Experts of a small language model.
Experts: 6 picks a token, a softmax router.
Training: a variant of SOAP for the experts, 742M tokens, 3822 steps.
Below are experts of layer 11 (counted from 0) of a mixture-of-experts language model. Rows are named router (the router's row for the expert), up (a neuron's input weights, with its number), down (a neuron's output weights, with its number) and show model dimensions 0-191. Each number is 500 + 25 x the weight over its row's rms, rounded and kept within 0 to 999. Numbers have three digits each.
After each expert's rows: a language model's description of what the expert responds to; "mostly gets" lists some tokens that are sent to it at least half of the time. This comes from a sample of Wikipedia text that the model never trained on.

# expert 52
router:497524510539529512478450519500515495493485477499500534490479542506527498498506515509495524463480461473485445511527524471508489476494498541461443480495508496539506502519530538485514487484526483512530498457523481470549463471525508458467475505503459494524504514487528516446503536524479504522501498454514536484496487475505528481465432488489500543482470523458522520521489496523506485520535539528481506521552523510515498509501493492493509548487484490510514487477484535449499445552467490458448516492531503527504493511526499496522497521478510498536507490471499522524553480452489496509
up0:489519495495515493470511480486503511501501499485502506425500487500510530506511510502479550473469523507474509488479513486511453502539536547505479494491540505493478524508500532488502459515575488471517445518481490482515470459499514512509445503503489472509506482532506483490385552508491505458496503460509513519534518503551509468468503535507501493508505524493491457461518501537547499510525499468455493513457459520517517507521492508499504546502473487508503501489500477500452496517532494491494515503573543510501505512489539496498501517500523507508459486502507481503552499494527472511
down0:505545505487486542504482539483537450510508450543513493532506508458496475531451482471495520468492507541498490566493510499507442467513505509487503503533501513475475470493508493500509515504500502483474502502533519501523520478496450471555572489490514526486447511494494461491497501493529454486470535500497495524497505457478489471501506479504472482439491501503502489509495486484519500487528470505594486511515464470518450527533486507558517470513489527528498534496501500518513476496502473478505509500489493511503513495530515492513495500527501488521510516519508573492522513482454541526
Description: Place names. Place names and their endings in locations, often after a comma or in, such as Gujarat, Lagos, Nairobi, Walton County, Pennsylvania.
mostly gets: " Pennsylvania", " Socorro", " Yorkshire", " London", " Philippines", " Syria"

# expert 45
router:493511492446537522509490494479504496471502490490498494489445480508456485498522494519487522482483501493504520503464463501508475539540532514496492484495502476474547506470507485476518487499507535518518535523525519511483484535480536475465462534499479551472514468527514502504484445480523503523482497494510466422528505480485507496497516523504544518485522528494513475504566459496470485532484506488494529457501502501515537482533547527473537510521458537456462531479490500540479561539454539495461496500468504475495522509505505504469512496483508495497547490542511487505475538504462492480
up0:473460494521496513441444502532502480500512506521503473512505468527435499512501507497477482453503478499513507497467530478516479549518486498539489508432445504505522523472534507440500512542503473496531484531505486484480500503496495508504481504481500527505494494501486507502521517513507494448505490497504489486511497414507468489522497438498509481489502449483483512499500507467471499509505533532506491470536501501518497482513486501490501496559501484474494540485496551535466459487515489513489487501499502494525501455489513537516450450500515502494483523511574501491526451449534485540
down0:519511421468494498487456503467514505502521501481461496501507514522500499544512529404462492527504500493512505499485540507496499466511489501568503508496509473472509518503528495504412465488450482489494492512514520442515461472505493455491504517497509507487494504494523473547492488432518510536501447498474502511502517498447491499505510506512486497485504518490517501493500466491432515498499518501539481496534496520538473494510500477512533486489481493521469529468512482531533493504486476497503483448499492514500539506463532549485509494504468522471516522490499436483502475501473501514
Description: Lowercase word-start consonants. Opening consonant clusters or prefixes of ordinary lowercase words split into pieces, like def in deficit, ref, st, sp, c.
mostly gets: " f", " st", " sp", " def", " comp", " c"

# expert 13
router:517520481491497455538518499470466545483463504482482502553485522535515512499481472500497513552505524535511484527510544474482481473474483522505485503455515500457531491503516522526513514498523482515463542475504493461473488528585505483457546479454463529483539470502505499479501520496499476540519478513441536555513522477498468469514524465476499504506506457492532509512490511510480464512468508495504519493541498502493478483487498480538512543453534508510520454472517495489511505530518457478497517542492497497486482465477485489541496468506483545526516505515498503522516484516529459503
up0:483538487521423537500504452501527508449481502496547485497493503526478465494481500505473482455544506505499484489522537540494473514461471497503502499453492483504497486512474479535504507501575530432470498500505531518507474506511503537538500501498487541498438510525473483518484485446541531544519501543504513544495531509537510499498504503504533468460510456504500531470523435494498479492503500492500499495457493458453501522538517509489475477493496484493570487481498508475475492486505518470498505529527479524500484555495517514500518498500508499521491505485498475504524496463490501505
down0:530499512475505506500504512533467505490525472497475504488485494495574508488550502486485498550501493523514472443477497493486510479505505516509471511503505492465485446490499493517539538507498474492472515499519526489515533499493534493506499461499552481500509525514463515540527525500498513501509494516537502507523484489545435495483487496462491494516452513516443474537546466484501522551502519518506500519489484514470512508475501501550468464518486548514520498462477499523512480502440551454539523460494492500492507451465533499476503493496498413499489507466514530461492484507485499467
Description: Clause connectors and subjects. Commas, and, who, which, but, and sentence-start pronouns He/She linking clauses in biographical narrative prose.
mostly gets: " who", " but", " while", " They", " although", ",\""

# expert 46
router:466540505482465462520516466468503524508508510482510536607481524538504486528467493509541491507514507516484475542470492487515473529483493480519514491477496514438536498500470529513542541510499495526495519475468469436480468503514511503482537479488448494494483456518495465460506467475498493550502499507485492543540516541506470508481507499496504487513500447491489545474508508495482468494473483478490525478526479546451506491511452470508514482495482529539515529512505517501534529509490489475525533532531503495487484495515504497495492462487516523543498494484515518547520507497488487531
up1:420523527509500503471464498520499501431506447510522520508469495513502490492500476506534511520537538512464497469482488506455477486474498493487509528513513548483523495532500525475495515502498501498504469523434470496505510500456477512470498482502480484495480485471525516519516500540500443504497523478474485504492477569526554469504509548514499500511463511503511471520514509498497471491547500493500501499499500547491446510477455522497501488486517559454498507504474498488510539499512493539484407526503513478498520485445470529493511434512465503509505503505514490507487486500493500492
down1:546445507505508494518509499535488535501505505486501491483545510505496501502513460488506511514513497506503499583487474477499504496495552553510487525548517496502514504512505468502523487496493496496499499484512490528499496566504494512500559496503503502497518487541519470492506526500519490469498502505497506495483482525456502570498511501506498502491507508499506508508521522501500467552479503474511525502489492490509536471517526495476513524539481492512499508513555418496470553505498489487557490499499525523515489504518477494516392507500460525480499499436461502537498586500511526499
Description: List and quantifier words. Conjunctions, commas and quantifiers that join or introduce list members: and, among others, including, many of whom, some of them.
mostly gets: " both", " among", " including", " several", " often", " many"

# expert 51
router:516516489475494515493491479513485522475524517479505521493529499506544563475529491457439515521514528465480484458527463499518485514514534500512495506496532489499483484520519492485473470512477516492530506496488512461482461489516520501513524487559505492468464545489480551497521467488514529474504471471509521467492484494492517488563486487506475493516494469475529531491458518477511477484530474507544481500490490507475471521482438503485484541504529505546519502528529551467572507521461453511482502476506511497528479518538485511492472487481490493501540476474547570487524497468492504479
up0:501501494500560519486513506484497500475469437502495447494510506520492523525441507463499487489505484495519536495499488534480511498511534489499487504500508473495510531512491481500500541507495502472527503482505509498552478474459522446471464546484499515489511487511510482483476503501526510475539525494521494493552501499559492500490570499505528491533499575462473505524519450498496541459522500499547473554499498448478528515499504535503498518567511499529501504470524511509452474527489513483537516521497496501463479429529502559472504501499534509498507517512527518499514485499484493499
down0:502493504468511445524503509448500506507528492500491492542478494471486521469493480403527525528540501443501480558516490511481491505502490502439508515443498466494533520516501496511466505537476529506513493481496480517529527509445433535507517538509502443490555481509508494479488500495488482498444494494497493504494510554487506579517503501507513509544485500496526503539510500499502473501510504502500506505501499504528512459470526521451466486476517456507490449505523479502504471515485505485504474500524431485507525475497489499453518507482482497500513505519458507498500522504497503498
Description: Nationality and proper-name pieces. Nationality and religion adjectives like Syrian, Jewish, Danish, plus surname and brand pieces and stray unicode bytes.
mostly gets: " Syrian", " Burns", " Riv", " Israeli", " Jewish", " Muslim"

# expert 3
router:544512505482490486508523487540492489511526500507493524496474482501475486503477452531533469437451500485512542505487469479526486516517540495496547506502484511500515476518481551514491506479476538476496503546509522509457524505517520520520498539512527489483490505572490465485505429478504487473532503547535482499520503493502519511540530517499510530501492530533464472432531510493511496515436471503486515489475484470545509517492488536529507519500469530495519492520494449471495525469493531471502463536484504442475495468469506489487515507495478467455489507536463483494483517519499496479
up0:507511509586508549527503509516506447540509530441504483502511481520499497519510475500510488509500486522506501501472517489533576462527495490493539488506502548487514510533501564481504502480487454491500481520503554504491500499499519430419504501500492480507533483487515514474490459483540499560484482501497495502515509498499510501462514520481519432579470500461487492510476505484504500525510494474484537490504496498530503471523498504502502483513500460481501475501480533544508500497509463502489468499488498442535501515502494507481481519465501456522497511521494532496489529476474521488
down0:493497523549483486523523499498496486446484520500496513505488502502524546491479445504508501496486478530507500452468508499510499525529470509561511501536499515505498484501525472482547456509492501529538505498518456522451524523482498469501512462488468510481477511502511554517482464499498492486491533530543487540512516492469497567472484477500501538538427492489503500498550499487502502442491512501512503514504509480523491504506506528529516521592498496502496507520497516529497520503518500489500492542493493507525501570501475509516543497468492520466559505438488492509506472499488551516
Description: Word-initial Latinate pieces. First piece of common English words split by the tokenizer, often prefixes like inter, sub, con, im, pod, tut.
mostly gets: " inter", " sub", " cont", " con", " int", " inv"

# expert 42
router:489477533468519464528510537527513467460533509518515469460481482524447507525506500480528510482494548472466506467512483483472523548510530467489540509539497454492526515471478480522482504531486536496499539498504543543458485475548488512521490510535518497508501530540523513514496464491540493533548514453434507496539507526498507502526471521519516504475515515483506473508529503472471505475466486551463499456480492458517502517491511538481480483501501491499447493515465499498483551488516546477507504505546471499494497522483518483475486496517535480471508454515516508500488539497525518495
up0:532499492503524467505499486507491493482495498510483487455509484525509499536464479499507541467541535532495496469499493421472509517502520501537493494500486487501397500514533529473523499497495507541493526511519500500504540515515441487481462514511504511465510538548495499481494474509494545497499488532533500502507482477480450510495506532525498500500487501506455503521461495526529507552520501504463483513489503501517495501500504492516482465518492493523487491502505446449496541511441504575495570501499537521520495488480532483508504496501496496534501447502525458497489451508522500543
down0:452508517499500505501512501452502497502503542488503500477503477494547507504524449499461505467571448488505510501445496492492509494485529515498473500471518489489519549500492499506495461452467526505526534483531490518491493469470492503575521504512505508543507504499502519491483522537487512549536502537500524505548501501431500531545500434474489536507505534504499491510473497502485513568506503483501501539509499466516548502519479500438500500495500518504500496462496493476479500530490546472484507529477479499435509544508499513479508499505508509506524477494502507500479494505495500580
Description: Capital-letter word starts. Single capital letters or short opening chunks beginning words or compound names, such as GameSpot, GamesMaster, RailRiders, Ind, Sup.
mostly gets: " Sp", " Ind", " gen", "Sp", " ind", " Sup"

# expert 6
router:460517484545502560439525493467512505518462479506509500483507481504523513501511513460466468511496523480498532433507473515527518482507538531475480501521484497551479521488499447493473510467505514511472491506515508492522480473524522490513501496508551485488485474521482506537492514498529476464488549507496471517463524538483479494524456491519469487470500502494553510527468518493480490478556512480501479524533484500437527500492536516481516497491453506525533486503523556492521522485467538477499481537516499520465490538521503511491469476476517543543521461505455505491529484490546519496
up0:478532504497512495531526507453488503499499486487475503494502492500530488522448571517481536499520489485507495489500504525494486552516514495506513500525543499472512562469499490509492499495492500544501497533511525549535487502485511501529510530532522488516457473498554470499449502407494500486481521489493508489513455552496518455465497462460464485433514477495494520495549451564533516463534499469491498489506499535461525466504485468491504532526477504510518514505502544496523498500559497529523497502508458502525500500484507462496500495477500500468490538497502512504496471515501489504
down0:500516546502474511496496513522525523499493511500508499493509496485505522533457469493492537473500432536534485482483471538530500437464473494484520499457578515501520483529506518515507482502506499481454524505520500492517500439479498503521569504510505504521528499510482529488511534503508485501492483537482504501498487476511504499477519451451530545499536476486507488512467480532506464459486505516506535499481488529526492516492501495476462465511547501495477532508504526443501472501473481488505484502583500499502546467511489518560498510541477522508503445492484498489469494501466466485
Description: Be/Me/We initial syllables. Capitalized or lowercase opening syllables such as Be, Me, We, Gu, Ke at word starts, as in Beethoven, Behandlung, Verbeke.
mostly gets: " Be", " Me", " Ke", "be", " We", " Gu"

# expert 19
router:508504506491500496498501482515477515490514513478496518490520501513550558481538471464446519522506530464489498453544475528520481508511528496509493490491527497506483484519504493469470456516482529498511514501484539475468460477497517514513527482554543497474463551490473533507522445488515525477483468473499514481485480501489497500567481502511482496509487472469525534470445534484499472474515495510550487496486494496477477520508446513484492541495546500549516509524531528473566509538458462504495502483502505481521486509520487525488472492499488500506546481475544565490522511462499508484
up0:493563498492532528477506527504473501490490475499505490481500536500498488473532501498513490544473495506505535506487503536453490488491499513524509464507498499462489553507476505517514479474534508515484491497497496489463513512491496529503496552501490488528523485518484428529519498498520505508501485504512504493512482506522497500442478506501429499496512536502480494492476504470513497522522498493519498431486511509460498485498518481523520545495501509501500493518500499503492468545564524506490593441450503541510509447470501496511498505518507556499553536505502478424502558495517505540
down0:557479498489499524504478469520508496499470512542454515470503493509502512527507511481510496484544460516497493501522489547470545450475499475476499533486500510507534515474514475500528433501454484496469463514515514488488514469498517501485524471503504405505483464537500505518494500430525530496505498512513485504469503480454498506487423497477489497489500495517506540472503499508510462501537506474427517520491544504530480503499499504495475499496474520477533516519494497520487504492533512511480482554448517555503494493500498476498482519482518520528504482496504543562485535495502472473
Description: Math and foreign fragments. LaTeX backslash tokens, rare non-Latin bytes, and some mid-name pieces or plain and/of in titles and lists.
mostly gets: " $\\", "\\", "}(", "ง", "ē", "@"

# expert 32
router:503513481484496506491507494511489524511527513453499514500521492506544540466523466446453508532511523483470478468534452514513478502517508516527505506485527477506486476514510489473467452511468521499518496506496524473468466486509523496513520487549518495465479550489480541512522479490515507486506460474506523470492494503489498490565479492505486490525491483478529545470458526467504487476515485501567478486504492502496482522508455501500489524494552513553518502528518540476579505536452466509496510463516532488523487535527485513503469485478479507510535474479559557492524501458498504486
up0:501517491478581478553508512501496481514493470533489479500531494509508493508515521532511496514519482496492463499488512478468493507497527536537564455516534508457519489495506497451493520551514499510511498504506508496482495500511509499482492526493503522491487481497477502499494494537523494515511506545509535458480547516486499504514499512501515428560504496495511532470497499502475515494476538473459454529514500506487496470482502510515492500499497509503489470507533509441561482511466476497508459457496505524510479500500452550532476446480445540492432509516499503485510484541505442540
down0:501501509494503499563552529509496509504509499451427496493523495493527502478520523476499486499492508487521488549519450506511496525491495469502499533495505483554505440494504540539517462505464507503537526493497532523527518504501479493476528503494472469478496478488517510484422554539433510523470559539477486511485489498512469541479555497506536521553477512473498515510504487498503496473503482501501491506508502493483480515482495509487535505507511481466537514515478498486514496453496520459491498477458536481504521502471500498496449491492488499505480517487469504538444454503474520455
Description: List conjunctions, odd bytes. The and or comma before the last item of role or instrument lists ("illustrator and cartoonist"), plus non-Latin script byte pieces.
mostly gets: " -;", "ง", "ი", " keyboards", " software", "ē"